config.toml
d_shared_expert = 64
hidden_act = "gelu"
moe_layers = [0, 1, 2, 3, 4, 5, 6, 7, 8, 9, 10, 11, 12, 13]
normalize_top_k = true
balance_loss = 0.000392
num_attention_heads = 3
num_key_value_heads = 3
norm_eps = 1e-05
attn_scale = 0.125
tie_word_embeddings = false
lr_head = 0.0103
warmup_steps = 200
decay_fraction = 1.0
final_lr_fraction = 0.1
max_steps = 4026
Below are experts of layer 11 (counted from 0) of a mixture-of-experts language model. Rows are named router (the router's row for the expert), up (a neuron's input weights, with its number), down (a neuron's output weights, with its number) and show model dimensions 128-191. Each number is 128 + 32 x the weight over its row's rms, rounded and kept within 0 to 255. Numbers have three digits each.
Before each expert's rows: "comes after" lists some tokens at least twice as common just before its tokens as in all text; "raises" lists some tokens whose logits its average output raises strongly, later layers aside. This comes from a sample of Wikipedia text that the model never trained on. Tokens count by the router's weight.

# expert 54
comes after: "\n", " |", "==", "===", ")", "|"
raises: "\"", "|", "em", "M", "-"
router:126135113133111154072211140133149124143142113219144148117132129122168125124084076153070077132063135157132140110145120129121133137115080177145162110112137100150101105106120141123097133146128147
up2:135132161111146120085127158117121136118210170149097142178117126155079164147118168076158136114140113166103131144193171148145105147110192134100175108127096130167105112114120181177120126112078106
down2:121101137125110055063121155127065146186083118117149139164138157090121097065074164155154130154124152129090104135111207155117080215109095200154111141077116187097155137108083130096134093149149130
up3:120120116113156109154160104169116079093182163101119157167134125125135163135077068098134094160120119208133122120191156130138118136144126086167166135093136135139146122060156109136117096089064101
down3:135198160135147059118138097100120128154130194119093202145196111108150087172164068109149105111171146105114130123156144193110080108093153132150099100165168113102090102206148177157146183120147116
up4:170117204110099120116129124130135148127130155149127103122152091153200180086102202151173115095109175137133206130131067160122141108137084075087152117108082086102140151155131167133108123165082088
down4:115135137110120132133140126138130108142098177080102122230169175138092119185140123103145124081068134200106118091115145129101125109116106095150133130112176074132071141135117108111151087169182107

# expert 114
comes after: " ", "1", ".", "–", "2", "3"
raises: "-", "1", "3"
router:138164144199152114124150107158138148189121084140183149136119139145132193130143135134119086192065151082137139106138168145106113129121112132121091151111097071111132124094146144129094218093117147
up0:079120113117158115113144101088143111173080104097077117108051148107096186100103172151089116129082068141142171160151125159139171105080090126153119183092163114082181074123071146061152179107072190
down0:080141122151126128113159196085175101119131051100108127111155110084119138074150168115078106163136089112106145140196158215082119069091093198116153141169113156138141109138136123167171181135141168
up1:185094181112159132059146182117136131166152092190151138136156180120138121059083114139128136149093079120118142051152174134140150131127116086132074117123084135135131093137178146051124206146157094
down1:062105142153135125167098107107160172149186090128120103140181134107112145202108111125140159143122127191164145154090122118159173132110079133132148124161122078075129136151127142155148051133122108
up2:168183128167165132157171078068085183206075130160129162150093093122138114134090205080132147177140157130106144085107150136166112123127146103118122191112140152118084120142136164144130138093107159
down2:087164153125083170088134106146077110118087171089108124123065149094102061113146112151163129088090092099122104159124170137095153114170130119090094130121134135141086047127169150120141138124143115

# expert 55
comes after: " |", "|", " in", "\"", "born", " In"
raises: "1", "2", "l", "c"
router:160125114138169178066087116154069089138163125137172143108112143141136136138099079189052057167114145179154150090192091126148113130134161166170102122078113102098123089122147135154067147131134186
up2:145096110158130085132124154075142134125164092127134139117126069159159096093127115127158140147103166108136127128087136108109140117192181042124129121111146130137171206100144164140136150102133191
down2:152098102159115125109128151118088116104092142178150139098075105182100077108132101131139118097104080172134112110114124183122178112137121137092126168098148161155163115172110093115161141123137178
up3:110137144123147128141107093113102172053145063142133056154082046102125173149123124131144090097102069126068124107152121165192118104211146114044117150109113147141156129139101124127087152129142195
down3:115140179107129144076083109138119141133123158130153077101135089148088167151150149163117103140113076165080113181129090167132094092107166168035137129100095123066164124134041146131134121098134164
up4:180089133130113114151147145112132117153110073167142155118131147128132224143160147116083104142133137122108134119126164088149137133088116160147104167079081165197129163131144130125119110141151110
down4:185088131165096167085111134129215100104131128091120134113145128181140097135039154085121126106147119120152078175113084178109129121128135152180155161122159094144157173073023120089128134192141101

# expert 34
comes after: " ", "1", "3", "2", "4", "5"
raises: "0", "1", "8", "5", "4", "2"
router:121120086170134120114169099129068164135160140164190125108151112123111123146153105146144105167120174141148142111149135121104118175105097091124146126111158099121142122125117159105109160122122170
up8:102145110168086152122158035145167140123139080136127141155142144112102129147152151108217135148138166098109165137161087178177155154194151011148139177146114163132132111141135179101146098118083141
down8:103117176144130120143069129138180137112158103112133117130130163114141061128094078161089145090115109103142159113212134166138157134097133145203155110172110141108125131189156127105149147077147159
up9:128127112117121102154099104109104139183111120170153107119146131184120122111146091131082142100135127157105118111138120098128173136090116134106119158116151106144106175154089016122121111141124067
down9:147154073118144186136179124209175166091123171117142168172134105120089105146194129158163168165133121126172122190121131132128133109136081107155178095106067092072166120139131160146106200145109154
up10:117104146145144152139125126128163100119162150106129135131147116162072129107095077107146091118138157147072123067167158197154118111083103126141154102165175111114128081131111147116092176059084115
down10:153139080167134159122148141144140092107120160137135042184146128128198129155107140195102166113112137075059149117127174130153128137171122173144180118148172152075149116101119119112138082106112095

# expert 1
comes after: "1", " in", "2", "In", " In", ":"
raises: "5", "2", ",", "1", "4", "8"
router:127110126183116115086096140139119096095133130120220145040093103123116137122157103156096127159108172137186146082105125136120111106104122133138123149031127140151105159109116168097081177175112150
up3:081104185095132152095135123178076064061124127164187166120061220157137149103164112115162159129159160102101173079064096162117054126098122102134134113129146128153122108110126170108110139175126107
down3:151111072114089068079156108172186056141088142084123130094083060075142183175111146138169079153157152076118090136132127155109118133143147115109157105104127113154128148126123178149121143145157134
up4:155136080167150129155176120123173127145098160097121126087128151175124148092130071146086140129135198122113120126114088105167140112162120068108111170101125211138063151174171135139142119090137084
down4:139200160110099158115065117106125178070155140139102106158083133068061102134204145198101143196113147167107157105067101141104198128097127111124136125163092155155153121175135191122184167124103114
up5:116115108103159146138109109127079147091138091107106098120093088187100168068091149092087049146127127156125165147075120163151084083088124151142117137060152172130086159121165147139117179101104113
down5:110139147156163126146136181135145115133164078143103171160166128140086100107121146105109162088107113143126147108120104111119130136169095100126192110130108137189122166073147064134134148124117077

# expert 118
comes after: "0", "9", "2", "1", "8", "5"
raises: "0", "1", "2", "4", "5", "3"
router:130151132148122077123121090167117133117124126169129186044107147117081178168150120135068075147134149153147120112103122175121143140123158139122134135088116096110133134100100193108122190127176190
up0:158127153105168078098098094110129149171159164134117097124132131101148149175170022118124098150153154077142109165186114134165120151142135062152174146070113069105136083111154111156093101138160115
down0:149149107131141158191164167138103154090128091163147146146137104134124103159128141135110146177083090091117102152149103147116177059093094175064123117141113124148147146138109158112166150130097123
up1:135144132148132148132189106139136134140116183220131063133088173105133176101103104149066148148093100110168124115153113121106093129130132127120068093155143099080134092097107091123065147120149117
down1:151108130169165079131095137085135128145029077113129144113126073124172099086101195110122134136126173162126118073106159096140159159106102157083101149197142142089104116087132084102116070104150137
up2:107156138175130092154104139125098164129133115105146158097092075147075146188128150178102120172140172156186090087134114126143109129111128101116133180070095138123059092110143152058135208134130155
down2:157116078064078110137121184170153076184068169068097130097106130135127061159127164100160102137103063142149118096153165138136146140131163103084081062158148117103096082114147109115092180075144127

# expert 27
comes after: "2", "1", " ", " on", " —", "On"
raises: " |", " of", "al", ",", " that"
router:092114157211197113091169143169145139115154135162153103127089142153135150109145105175084172169115209127138143056123116130130131160095073144114108135136122094166111184133148094106085148153094173
up2:067137133119171074097070137132126142093124121103132159102127156147055150125173179194103127162119109149171126148121032139123075137105190058075124103157133149103068167080117140096132118117097122
down2:187082145148112089094152139122148152153088071129115118163158156060107139126162105126087084126133096100055122168155112127107111089154121169116182174183112112102101113100123194080193093145082132
up3:095102135105211090140155198116145195174141099106124125110154187128132124194144122125147159156150184119127139129101072185097183117164112135119138117126094119079086119145177099201151120125136090
down3:103127135129150165184137106070129110115145164090172134159151184150130121156115128121104128191139105167100145106086101192107170136091132082189112129169079092212136083097141124118134120126144113
up4:137150133128099106144119115112187103143124141109099139125161131100172123081127082148117058109113066183144089171122116178058162098124139070106117134141174093178111109149171089138115115126162189
down4:099077136121063116175069078194146138186114156145169134087162085143058149091110159180159128078099078140150112191152153073136155099153146131099121136114136097093125159093171138144131133164116077

# expert 35
comes after: "\n", " (", "-", " \"", "/", "==="
raises: "ig", "ana", "any"
router:120133128142152116126159091149143146089131117117198095167100140111148116155168056150105053104068205156118121107146136124206092198135139104190144124107117089114136112142128164112164187081110164
up1:154184172109112087125150123185158128172173124114119132127161064087081156085107091177139085138099062109089075048134137143137140140148107132142111121181121156153112215134122135147166116072132204
down1:118150101114144094202116181141087118139110112145117104142077129093133127127160132154108207130111181098111206119134090108107094095165148140136108193047175151128083141098137129108124152070116049
up2:169119125072173087152144164087157183156127078146154132174159113060098170096079120122053146113112134150149129212131142118076121110116138122099086188140169111137239138129122133094141120123149175
down2:144151096138118123086142117165094069094096124100164171111116107170159176137132150123142092127184167122125120110087163095165194155181089116140164183106156123104093175144141120175103129149151064
up3:172112105198129100079139099081134171088188076160122144175120130138133121140179107175143113098107136167103086149089223126158078129188185159137140148188075130123143137121160176154159127126083145
down3:107187140146104152186070168103189108123163117111117145090188117177109150139128141123112149134147075125161146105114116117174118125056113128119085140178117122133114145112083061138180055145152184

# expert 33
comes after: " |", ")", ";", "\"", " x", " Yes"
raises: " ", "\n", " ("
router:129183134160113129095140150116093138148134136116172162071113116154131188114113068181091105129128174152148145124167165166086135167108131144124157130088073110096171141093088134096085164124120200
up2:153180132101130134152146141139184132148057159137146138126125151088186188149078134144113107089154104191126077118212064117140164130126120133134048178127113108173194153103124130066122133182063166
down2:098160172150104125105124134090075137159104124153130117092162101106119103060166056095153166094173115170138146167152130212113132139112101160089106121134078119136115151180088074144179160106047145
up3:090086174135176127147142106108183156115135183165095120188103124175104125192098076133164119121147140117106110106105152127134098145134113122157121111151129176130127129136175124157203072105120117
down3:170200130181132159131100099164079144098144112195148129063123137144105109136171103123172106159108093117064106143148132170156153135153209094114169104099133161142110159105099146169078180167112191
up4:085187131120200134137143178145119143090141091124186141139086041134115129128143079150110040130120116169113115084133087082171071097111137141141129133106148140112032137143146077146109197116072091
down4:152169147074118134112049082100103179099161126082099156092166126122136109247081118114134131124101133130147133134124178173120145142102139132066140144101143168143108149166078123097128194138113101

# expert 9
comes after: "\n", "==", " ==", "===", "\"", " ==="
raises: "M", "A", "P", "O", "T", "Ar"
router:139090122114138155081103122164138140148152115158142166137092104142112152145050084156067092157089138080115179079121092146166122160156135097153090111086108096120146090111162119129138158139153157
up5:152120114147113094125108125129140126150147183115104123155131127103069162134102116093115070209111082172178123123076135141130110137161101107156130191139166141092144118103142151144092160123105119
down5:191125131104130117128151135187164103116098123111091152129139104132118106197072126149139088127151096061139111153102160168130122087153126104102121069126123131156147127107109137125109145134092148
up6:149150113133157143051052159129099094171064138099137168134114139083084145117128136151167124197141089111148141164037076085151105119104138086182122059083096126083148150148104132107172180133185131
down6:083138067148103165184136170085127187155134079153100160102131177141120127133073075098174171140196186110101085130130151093094120148103160099126128066133169131124145130195087107077153104150125153
up7:135103161144125125120152119175161154162086170147125177122091096178132190122117115146141117147148153166076110117143112141130132120123145113131130172105122092134118151100153172093165139122110128
down7:084112124159138133159153132175149094078104110134142140079157144099113147115116184162156205109096132086107108142170163184092105072123131089079130142119111138069178189142150129150118109078125084

# expert 100
comes after: "==", "-", " the", " The", " a", " Best"
raises: " in", " and", "(", " by", " of", " for"
router:108168155134100157100140147129097151135132104182175133101110108171116157149135089135087111127108163169077120103148149150169115130105121127159124125104101123140168150075150146102052112179155152
up0:107119164075133134171111083120112148130149070135130130095191143120125093123178154128081129127132131109155165118114154113146121176096149089205104167146127099118103135192147147070117080112143149
down0:153136136107137106185108152179112161165135109101172099178155102089142156160130142113144125133121079163123122129098103126160131103095072134142131100148172136135109135136109168129158117138158119
up1:125144134101106141124116113133159075201146090169139098095169075147106126144084141170101092116176132114157111102174192149122116182104116089155082136164128113163185086127164123098099079165103119
down1:115166098089150160160131142094078153184107157191119098111121116083125153155140164205166118087089172088070083177174184164143101161158159105167163160150167156114140131170137172111104070136123110
up2:162116101065108203122113108101120070166132098054144139119156113143114099111138067129147134110110153103173104143088143093160125015065171133085145092191120128153133084119158130144075118178116178
down2:143122103161124191113096131097184096108098079084116154123083155115093146132114091167127129092146077158083155092137118146109167120120085184113111124227092149168069084102134146156176086180110108

# expert 15
comes after: " |", " ", "|", " September", ";", ":"
raises: "9", "1", "8", "2", "7", "5"
router:097110137181097126127183092144141141135178131155132162134129097122095155165123134142101098150117171097134146117119102160154159154105109137148085156102097083171137111140115143104065107130158151
up2:133127123151136139140179131130121135149152166134105114131191111158131131108149110190117147154131103116121117147144112090163146111079082139170106160145082130106159138158087112127141125127182146
down2:116032125126173113080130117104128118117128123130064134135197170085072104139101100147068119119105143135096103190129104124079215132152106100150180124123199154124057126123193126067097131095122123
up3:152090142178140120063150115149079116122145102166059125126198141120173161170113093106140158097187143088130054125166093050158138094120092140171118155078137165125162175130095162135108184110175189
down3:155116110115140130116105118151115088115079163085112204114166161182127135098109137125146127124122074098136164143134085139117144090113141109133090133134115143117132088156001153162112175146155091
up4:073116152185082123105138191072127083084179149060087137077102090102145159096125138132101102071107145182215152096146154100118119123103131145185161124164087099123113094151106108105092057164091123
down4:138169138131080167173175131120109092107121132128143106095131112147149096124126130163123107169084064114181086140093204077100103095094140139121170082177074188117172124163118154164158145203129068

# expert 101
comes after: " |", " ", ";", " (", "3", "′"
raises: "4", "1", "in", "by", "6", "5"
router:102119104128139130086149111137111125137156121137180145082131152155115190158140110175110090133149158111093159129093112157152128131095099141146139199103100090121147093122143165115106122152144117
up0:077106124089168142166143126110120148113150073125074110067139132078065105101121125154091111114166167128123128165067140178162131150145167115100115100119109213129168157122113143128139125115148150
down0:140142121143126110072110093144146111127160109143180175139156107140135128169105136118026091073120127132152144138128163138144144060108119130122130177160121133141124057123060097099093116134096087
up1:132113163143142127117128098120122143109124109125118187074104179112082121228133168113070159113081122154091166128123090123115132148047146096153182192158106098159133105127167196126095175170115110
down1:075146141200112134168137123138182158163109088108104091129110080163164174082118144125154160099181132122138114134114220088105105144129112072147182119116101100168170138120119220143163107116079108
up2:119072131071181131105114115127156103137121153162144144087133127142111133144128111207101162137169119120147105145100128169129108116106128110144111139142161112126112091142092195170139124198079137
down2:110119070161085122107107143092112116105149153153158144083191141185120188159090080096123159088087106166107119105144095160152125106133148134159150193150139156150100122147052113087098128081125144

# expert 58
comes after: "1", "2", "0", "8", "9", "7"
raises: ",", " (", "\n", "!"
router:130094150168167139086119114137133140094121153130200128115133094146110138111139072158111128169087205107123123116161099145129139150115151182103138158088125049144138122104190118103074097098103174
up7:121137116111124155125127127166080137163131129162127157175123105165092120056103090172146097128142173100111090123108113088163100170144128128081151107138144101086138136101140128143068078114089145
down7:144128139119117121098098172138148140102085151192073129140112070109107215098138092122123083076109164219128111128185106108115110140201136130117106180137106137132083094120065113154100144137067146
up8:097150167094210074145126113126146187102087115105144119124120130131142117076118102143150084097089154090083086117138165100138059114070168083139150177110130145126090168097091102107104137096143135
down8:133140113154094161061092110172100197113127100157089120152114133146088134156173122114145074116178171138193148154168102156074087125167111057155149139097148151073124171122107107094110140138174117
up9:158093089174138137089172147152102101154082131168151102185155135127107105162186154142146143131138100122111099129145138087157116123112194108150157139108164169136117169108211183111144112178101202
down9:125129186116136150169143129140178160164125081145124167086108138099120142104100081104072104142248151142132147145125083117144143111125085099151055065100087182089121147117132067102159122193091157

# expert 42
comes after: " ", "0", "1", "–", "\n", "9"
raises: "5", "8", "4", "1", "3"
router:152103150133075143130106132162127199167179142164149126121090063107142193116096105108111089129102148102098127089162114155131110170107117116150125117138115110109109076112120124092092161166153119
up2:130067101126154114165156166182108161067121175158091149139189129092120121062125146088119088125112126131098125157129081188111189123025119152122137154120121116094162158141134159159096073124150152
down2:178155140154179104050133144136180093125122125074111127148134168176104140120110130124116157128190119114146158097106202105148087107103179190147164156133157132133088156179080133149106139116106145
up3:097115134157126153118092132138139227160130154151123182163083093119184171120105162100061099115111139102120112120151128176098142143086124085159125109110149090104157150058142143143076151158172127
down3:184101158120122111188182149153131063088154160165141142126174125112127119149150167156179171118108077164165147096127100111178055124164138161072141136181145194112094129170109088119172106151091163
up4:070157136155160118129125121160135177173150115153141104097175110197144121127133089128109068150106119117147129089097107071149145134085130103149103105088142117152148164125138147124157135130140147
down4:103137102120139101171179117088180153143174082177120083186077155077142092141140146145172123160143137119142101151085174107112189124083125125059154133088131106142174088079089167117152091124140114

# expert 94
comes after: "\n", "0", ")", "″", "6", "3"
raises: " ", " –", " -", " which", " at"
router:101140097157145148109145096129105090151237169197143142097074143131120197174127105251081140141094191119100136083162088186110111168136126125157118151088183104126131145131137169109108157109163200
up0:117080087188110135131099116138119115188147095110114133160121078200067081107089204135140150115116129187074137151149097133130117210088147177101068183151116164122116098102151129117115148105077132
down0:078169123072138147134201193086105097100130199131110089073148185070156106147138158153106164083111100136122179139135188180103119112149100142147159159154156157084124145112090119128171131136137195
up1:146135126117150120128098140092156096109110168143086181147061097139129092084122171112138129131160156033130076125131148121136165091083140083123159117135205116136064158147161107086125148137199152
down1:125159133191167120140118109155091097102158102137123100160163172181153100137069138165079097146086088074153122156158169081152155120182167147098127138092134141165142177117163144127169141196151224
up2:167088086112134084117109113114175133122135108148144168118115125076091098103105081165111107155155124152144088152112099117142109136117119149155180147079187110122104163120145107178128164092150107
down2:166117159143094103130184063137151133123162150143059084160122172120150129153149116115212169119131148148108150088171125107146162152130142097122169087094097111110151151073112099101140151123137076

# expert 7
comes after: " the", " a", " The", " this", "s", " his"
raises: ",", " |", "\n", " in", " (", " /"
router:134151159116090160086142120144124084123143126174165154092127144160148173195105099173069104173106167107101159093149122154170103177147101139133086158064118136151157111151187150124119118155139185
up2:159106107094145173128118080168129082139137135120145170119164148095037194132112141119136118082176143147141127128109114136090106136154092117087083110120170120158117061125137157125117152120117116
down2:176130177137068171111107126098161123114123129135080082170127115079104143184135124156161110117035152117096105122133108126121177094122097130087092104139136101126202121162205129076145100173084136
up3:184107085155068127132075159101102111113137135088098120078123161080075119168165109129104049153149086111141136158188061154106130135113171093144149163143159142134090106081088157153112166114171179
down3:083106152108072108124123081089130108139121184119087121102085138112103112115148119133123180135116170116151087131127152175147156112138131147132150120078126103119133194168191153155114097095130191
up4:127177221121124136146125202133095181124145087097096149172124155154123142104124126131129136203126131139088106197080118108096093137102105139141068143065088147151133183120167134108044135146136138
down4:159117089176126180121161092151105078182144118163158099152138172113123152128133169082177141108107132168149128086150147149160095082126127081183105162196160131122103122137115146119116099149144076

# expert 52
comes after: " the", " The", " his", " a", "s", " their"
raises: "er", "ant", "ing", "ers", "le", "-"
router:146123152134140123070147151130068085146200134111158152130082120125177164135122096147108149181056130147144172079060046164126138138120089145162096096089061111137127130076151112122100151164157145
up0:129149143151111165056109138100122069155172081095169129105144150101179179152139141091116106124113166157139075128125156167124092119144104094101144132162168120125109089107145151138161159122112139
down0:161114150115164178117158114164091120105129133153139113136183103101131139089146097096154090147142093094125117108169157192189191158165129113119128168133152142140113122149140111113111166092111136
up1:130061175132214095067151108125123111094161135163095111140124136107104103119143105126140112088154124096109117114110072086162098132197153090055141058131121092104115146183066140106093163089125114
down1:120157116096121103190151105132093133115130192150161121117089162128136128126102176095102166119119046135098080088113158129115152172111142120126098159145094086155171188125133069149121166136060155
up2:124185100126135057114116155116121146104183128106161168107173155113141164065199121214124119197135084120157101119193117156069141089127199089169138141132108086161073096091143142117113109090150117
down2:136094132179140106169151165074131154087136132165189156159189097077143134131191145162117134162127093121123118117110183093093110147146128156155151166121129095111092055185089187161099133141123093

# expert 23
comes after: "-", "==", " •", " a", "|", " American"
raises: "(", ".", " and"
router:074114121166141185084158100127073137108140112190154151091125118152145168135128090123129141177094177156092122065091119136139130139141099094151153128113092139132105129093109155142131112142168184
up2:128173086142091132114122126114099151140077132102109118113105088146158154187144168128102123140132128104088079110135153068100131209110121133155135151185120145155225139107103107153148172128129169
down2:144119131100090178121093128141161176151120093113136139109135099135116147094136100189161186163142133111142118123100173120143106102150084152156153111145159127141148202110149115160206115064122138
up3:159111079113117129107110100110130138179129122143141128166092139090090108083144151122134107136098097074089194115141138051137189086137171091106105104113134109117131090167097100083131154109112123
down3:104108146158175118098126112151074127041151151167110168050118123097076096104166112134129060125075097138125121179144135139144130098128134193199142096079124078116131146088087181131077134148088142
up4:200095090116173115122136130163169147170084103107111082104114134125163126091113171128090136152131124150108146120190097141080148153096136161130110148110150129120175104099033123158129138124136089
down4:148157146211162125141121138077145142080103116131087128135136112163119150112186145113107126038127114112150132111094123147136072101087147110087077130136095125070148111196107094122173116114124091

# expert 51
comes after: " ", "|", " (", "–", " −", "+"
raises: "0", ".", " (", "R", " |"
router:125111091151156154097154151152118120100152169177131129109084077136113137147133147139140089158089181181118129084105096178125115141147126071175105148083092148180150129121141159131105208094150160
up0:167082088158128123113152123171167090143145035118144170134146117064099142141158132127116127124160108149050145106104189200094119126123120141134145152105145114104225116107136131129137129129159165
down0:134139067181087078116126124105184128090187192114176068145115130143093104110119155106145172145135119109123129170152153130047195111093100145062097133122137114104175098092110117087065071110171054
up1:087125096196097139207153137134125123050147137125102106102172126141160123135160158155131150127105152116124142124156109191116160090094119133124156128108136164133085135186123172146035110159094141
down1:115145100149143104173161109154128091159165144124160068166141128150095108154134118131157140089068099127092129108134126099107127145164165059080142135153121174117113154126149097148141138143161082
up2:072115154104178043131099152118127124079126139126149137151096102079150111149150120113166086167148135147153122097132105071110145137133103146143113106143128143162127149152138133116162149102118087
down2:042098119133106114124111146159107171090126238150129138147126144098125133164093106121110155122156104088197092142110153166091135101125142164127117136153096163139209144144102177125080110098073141

# expert 82
comes after: "\n", "3", " $", " than", " over", " about"
raises: "8", "class", "a", " a"
router:144162154142191121079136073140117173154128133196133178085119184137105185127094144157084100143118143064131131093082094151140140122074122099162118124097105139097119116100149118103133146122106098
up0:116142081131128152092179157111166119148101189090143143192154130140117150120084155108149152097126136119197145127179066127151115093122123147173108145062142122123169052139107170171103138186138154
down0:166142100098128077117144135139204125139121113163137094118134143129079150156144115131122149117102142054105147182136156081116169187127125101087098113125117114133118134133107123060140176131142119
up1:163156118156083080084106138117123117178124171077085060120127118175194097144132164131113053107124119071137155169132168160118073108141097134118153128171094108148124149114104150116183108154150123
down1:111178153089107174127144070175068137117162145152133096066160140076134129098126125114124129136139131138089115097106176181135108144148199111159130137159116157042117104094133090107101170121163149
up2:166107104124112041129153103083137116159100137130123143121062058115038153106124070132073137151179135093096134149115131078065122122108160206162090137090103123134123133147105120108109157092144142
down2:167113098114145139108107093195100123080131124172193123158125192066113110175109130125155137144141146165162121133051102152144127138115126149117148117158116115121067131151155132193146109128146143

# expert 80
comes after: " the", " of", " a", " and", " The", " non"
raises: "c", "ens", "port"
router:140125130187123130066127147162100155142157113157141162106103111151106145151109140171104145141092146120144178092081096145206176117125126150160141107033073094082126091098164141137097135162166110
up0:153163108128105057150124139149133126073110142161192168139138123134138175155137141130109117178131168125109160176078197153114150139042176135139119123156158076147129104070183161140147160120171077
down0:087108104134099157089167087127117120090121186181108065111156139106138091084061151130114200136090142132117105117166094135114144132113091083103111166122137210123120174138136093151112094093110100
up1:147104143090090098166087175167131089087098127148100122051163163152128129138112103109088115149175093135115145172053101101135144181118081132102138114123111116142148155149118114155104139158073090
down1:112161089081073073107110110086096191078127155127119102132044082079135173165145112148122111108126090177173130140123084177090139095116151096132140097104116101142134092191064113081136165141162123
up2:175150175188101148115124183174045150095111137104169102148079090151104168119145158107143120124082150130175117145121104117126125150190170103153112093078105081147130108111122099192102131138087229
down2:113142086115157124094096137113122142133139128142086117132133091176110060148101095091138150114180167118190145131119062185109153140153135063158111073095118210146142136074092079127085159123167142

# expert 2
comes after: " ", "1", "2", " (", "3", " co"
raises: "0", "8", "6", "7", "9", "d"
router:126165151209115132097169166131098129118136130205171155056095075140150179113155144146087114185138143116129136108137103130146093135099131153115141129097090082135167147095102096114113229106136112
up2:105131132130144178157157099121093139153153100175186140127128044185203206114132139111179051095181090158147152158134119108129124086174074139121148140056092126122138170098164061153131082122157133
down2:098149190186173209123078130129122102133165083163126124152098137134183105134126114122124094098168102152148146126136111149103041112130107103089140114058074188142130091125140100203128081092156161
up3:109107142167150069170143150200153133091152192138165180135136073098140131101104157157106151151116181117153133152077041115168044149178098073132174114153097101099104150094140092113120143096126133
down3:155120100134109117137207055108165149090132105119140091134110053104146141185103137125102145165194146096148117134197104111114201142172113122159118108084080165152095109141083178125148123073184152
up4:163121095115174163137183104168120118086091091164139131106141126126139119128118165148183091083152113143063134126120104099117149157141163133150174106147132117159158123136115104091148142074105219
down4:122113134123168166168187069099118112117093108114131117173137067137101103129159092127129143141107119135153131081123096120174130093074088083144133094133103080105109167159104157161128139130158192

# expert 64
comes after: " |", ")", ".", "\n", " =", "=="
raises: "\n", "-", "===", "S", "The", "V"
router:063143149118159122077150142088132150123158145162169165110111136149126168156111092158060094169137155094150189084108098161135104131090126112116092143137142128143118160140139166102091149144137142
up0:178064108122094157055151148087130135124149109116172124166138112137118146130093146140156140128142121165112154111100078145144060180087107146119188160136168144157084105120127141163081174160151117
down0:152078092100137171100133190086145115138092153114101139155083116118163134191133146159098143149115133137112097116112127114122139201114099180170102144155136126146144093123077099126148088181186106
up1:127104108144170234083098133115131140132151138148124141131125170162099130182155107165096111114091095160105116107142104142107181132073093125116179143057173121106152144062072087091135166081152079
down1:094110125185099121137117096167111106163194141138090116132166119090137124123152065105137150134106065097117163084086140110147175097093146120131192107161158116074104128154153095086160099150161116
up2:112139141155025171157085140125088128130138162145138114076047145140156083137121132130173143103165163122145160140041142112075082169079130108132134142133151109161130093144171170126110138120134109
down2:141093106176110137140156121131144128103150113174154115126113113162165102086122068142167164134125073072123179159058181170138167150077100145082107144085140153094120097152124130159117093124121190